Below are experts of layer 4 (counted from 0) of a mixture-of-experts language model. Rows are named router (the router's row for the expert) and show model dimensions 0-63. Each number is 128 + 32 x the weight over its row's rms, rounded and kept within 0 to 255. Numbers have three digits each.
After each expert's rows: a language model's description of what the expert responds to. This comes from a sample of Wikipedia text that the model never trained on.

# expert 46
router:130096156116118163128133086137147137153089175119124121088074152144095122120087172136114127128189141132171110126105156058143093187071159139152127125159099107138126122111084104096143102163094116
What it handles: First letters or words of section headings and infobox field labels after line breaks, such as Champions, Technical details, Gallery, Station layout.

# expert 54
router:143093104157121124062096112132156144172101155117096123113110147099128101155134166077148138115078157135167098141095115081142113138043131086112127159176131167130104116129081122108097084099114103
What it handles: Starts of field names and values in taxonomy, gene, drug and chemical infoboxes, such as - Family, Infra-order, Molecular function, Metabolism.

# expert 11
router:113142128090125172120155113123186138149142074158177103204095147093103142147115170088131127123129115132104128115174166131137179108126136109088141135091179178095125146147084177137156097108180084
What it handles: Word-piece syllables ending romanized East and South Asian names, often in tables, such as Kim Min-sun, Suk-yeol, Kumar, Singh, Khan.

# expert 29
router:159084077117111112072104108139102125107095109160139127116103113107094115125187140057120109129092127155136096106129111136077119192142131086101118136150100131111119094169067119135100136087106166
What it handles: Opening fragment of a lowercase content word split into pieces, such as gen, inter, spec, larg(emouth), consid(ering), pot(ency).

# expert 45
router:127148120090117126140110101130147162137104171125108079159096113145119134132151151140142127140123098100162139122166159090119133104132074200106165115121113051147092103149107165093103085121071047
What it handles: Short letter pieces early in foreign personal and place names, often after J, El or Al, as in Ol-g-a, Desj-ard-ins, Os-n-abrück.

# expert 34
router:210085163171153107183136145120156114161096177178137113134157168114138150142173132121126107155118137089119036107149156096151201129094107061112115094132136166148098109098114155132142091150102175
What it handles: Leading digits of years and numbers, especially taxonomic author dates and table year columns, such as 1 in 1925, 2 in 2016.

# expert 27
router:084139113162079194090150105050154132178146161184182091163072136168170139095121123141221161126111110130103122058164158138145146154130145159113136166111145088136086078185166173123107128135132114
What it handles: Single letters or short pieces inside Germanic, Nordic or Slavic names, often after umlauts, as in Martij-n, Norwe-g-ians, Dor-ok-hov.

# expert 61
router:168085154145168080154117150114139162128139142145173153110184130101147146165170084128086089188134163150114099117139176095120190121138135063117075124091194116107079145115107138123153094131131179
What it handles: Generic nouns after "the" naming a document part or entity, such as section, version, building, set, table below, often in math texts.

# expert 31
router:113141116160118121062124131174105139132077124128109129069098181069150140136104132118117121133122098112129159118118122069154148132110174131151172138123116167183132154155117139099149156113128177
What it handles: First capital letter or piece of a name or title word mid-sentence, often after the or of, e.g. Draft, Category, Imperio.

# expert 7
router:119115062089147195161079187104146080081154112113132162099104107137139121152132141116158154136182096157113184157097089102107113119162080167152163155104120133158168122157147145155066177183099144
What it handles: Sentence-initial subjects and copular or ranking phrases in narrative prose, such as "It was", "He was", "one of the", "marked the first".

# expert 10
router:093150207139109175147130112194131115147126132165113078097113151154125121124135169144124184165129124158137165116136106071110149137126113153135196105105111134127135098103112127064171087141131028
What it handles: Starts of personal names, often first names or titles after list dashes or in cast lists, such as John, Chris, Mr, Sir.

# expert 30
router:108093098180112080100186142130119150159069069142128146146133154100086096154150091136107112100155132122142160096119149118150139141148173156136113120146150140173159114153150126159084103120140157
What it handles: Initial letters or first pieces of capitalized words in titles, award names, agencies and table headers, such as H-onours, Emer-gency, Rec-eiver.

# expert 17
router:105120096161095105142098108123107103100126104158114175104164126087120078150158148074152091103163133161129174121085071120093181092165165175098117084111173113133168111096164118116193092057169163
What it handles: Capitalized name words or geographic nouns right after the, often starting names or titles, such as the Sun, Gulf, Mount, coast, Middle East.

# expert 37
router:114107144135170105150159162172128068146153154161172087095191100144119146169155146151156126139078154077128162157080125087100105190161110198136121126151135137090131101085101109092098093148103069
What it handles: Decimal points, pipes and signs between numbers in statistics and election tables, like 76.15, "| +12.01", "% |".

# expert 32
router:189147174138112058174123052115139155174104091147126154119160060079113122143163151130124086131128138080139067098145117138126133067123148109111086105129139140137161146138160092139175168087111171
What it handles: Nouns for buildings, sites and premises, often after the, such as house, church, village, roof, mosque, mall.

# expert 39
router:165148148167117104175127150157148135173083132134129109153139076133173200150118157113119120145204170128114088149174126128148169125130139124201120151119181149091170102076096161086165116086106189
What it handles: Second halves of years and two- or three-digit numbers after a leading digit, such as 2-019, 2-003, and decade forms like '90s, 70s.

# expert 42
router:133092103131170131084169125104094174140137110156143158172173144151142136123197076098179156112074086047117121137139152148065038105115132213105119161166141066135129130172173103105106140146097113
What it handles: Final pieces of surnames and place names, including possessive 's, Township, River, County, -borough, -ton, Rhode, Newell's, St George's.

# expert 44
router:071142188128125089113174199108167105152124135127121083115103121120139122154147172162085120103121158090188103122098111144171087163148119156139113172094163182119086118105075133102077103132196182
What it handles: Number pieces after colons, dots or dashes in times, durations, coordinates and tables, such as 5:00, pm, 3:21, 3.40.

# expert 3
router:145110177111100164099165103073092160085126134088163177080163093147149112121127148142093080172122139141113176113125164157176167164171064133164093103059172106085134097152098136125102178128159112
What it handles: Nouns for contests and periods in sports and election text, such as season, match, games, Cup, votes, often after first or home.

# expert 51
router:109142180143131110135150194101122096120159154167117118142108120132150088134145157156076162116117180050112118113100143139177066140144094169146132171141085106151085139105084122104113110155195162
What it handles: Individual digits, dashes and punctuation inside numbers in statistics tables and dates, such as 64,445, 2012, 1.3%.

# expert 47
router:182100151152146107163109118155126157172161133143125107113188123102135136128164072117117126148166096136094066099177163118086164152089174075095097182124078178110084091119144180138127134139096130
What it handles: Single initial letters or short pieces starting a word, often after the, a, of, in lists, tables and taxonomy, such as the b(acteria), r(cj).

# expert 60
router:120075086110156127099075096115169141128148082117121116139122161107075105149112168043180139126171060187155138131164150122073084078144127078088140161102103165154137122162116117176123176141093137
What it handles: Linking verbs in defining sentences like is a, It is, was, became, especially species stubs such as It is found in.

# expert 55
router:140184135124104096100182151206128122134053079137107150093117143106160148156064110123143096114130131091120134126161170131144180094139143086160147132112129142109157108077166132145150127142073168
What it handles: Capital letters opening a parenthesized acronym or name after a full name, like "(AGFC)", "(AEF)", "(Rebecca", and other capitalized word starts.

# expert 5
router:136153113092165105178084206093150116112124117133129087090152129139145184105150125158144168118196177142129180133130126141111104121115120115137184122076074140151115153146118110156081132131084148
What it handles: Auxiliary verbs, subject pronouns and that after reporting verbs in narrative clauses, such as had, would, he was, replies that he.

# expert 1
router:078097139148136179152138152189098083127151201143112094090089180149158175110129134135157126175148179113154122205097141095170127167079123182166097134162084115087148123144104072138064136155185103
What it handles: Colons and dash field labels in infobox lists, e.g. "- Born:", "- Country:", "Race:", plus table pipes and headings like Personal information.

# expert 28
router:108126055126105103126137122189117191133148112086184161093111090102103092131124101112096146126193138130076119089168172085155118179135145138125068132146072130125157136105172170131148131154179173
What it handles: Opening consonant pieces of lowercase common nouns, usually after the or a possessive, such as sh, sc, sk, d in diet, cl in uncles.

# expert 59
router:137141128134144102105150139156086193131093104082145103111151185163169100147168165122093144201158073154097119110137158082130130118118175117197156161055124177144181148091091148124167126166081155
What it handles: Possessives before nouns in works and biographies, such as his, her, their, 's, of his debut album, her skirts.

# expert 63
router:143140123117103110101174123178143135128122152127139133103106057092114135090141138153114124177082155121146188119046163077092092208164126173189093141119134160101085102106107175088121129144170064
What it handles: Pipes, dashes, semicolons and unit words between numbers in tables, scores and heights, such as 6–0, 5 ft 10, or | 0 |.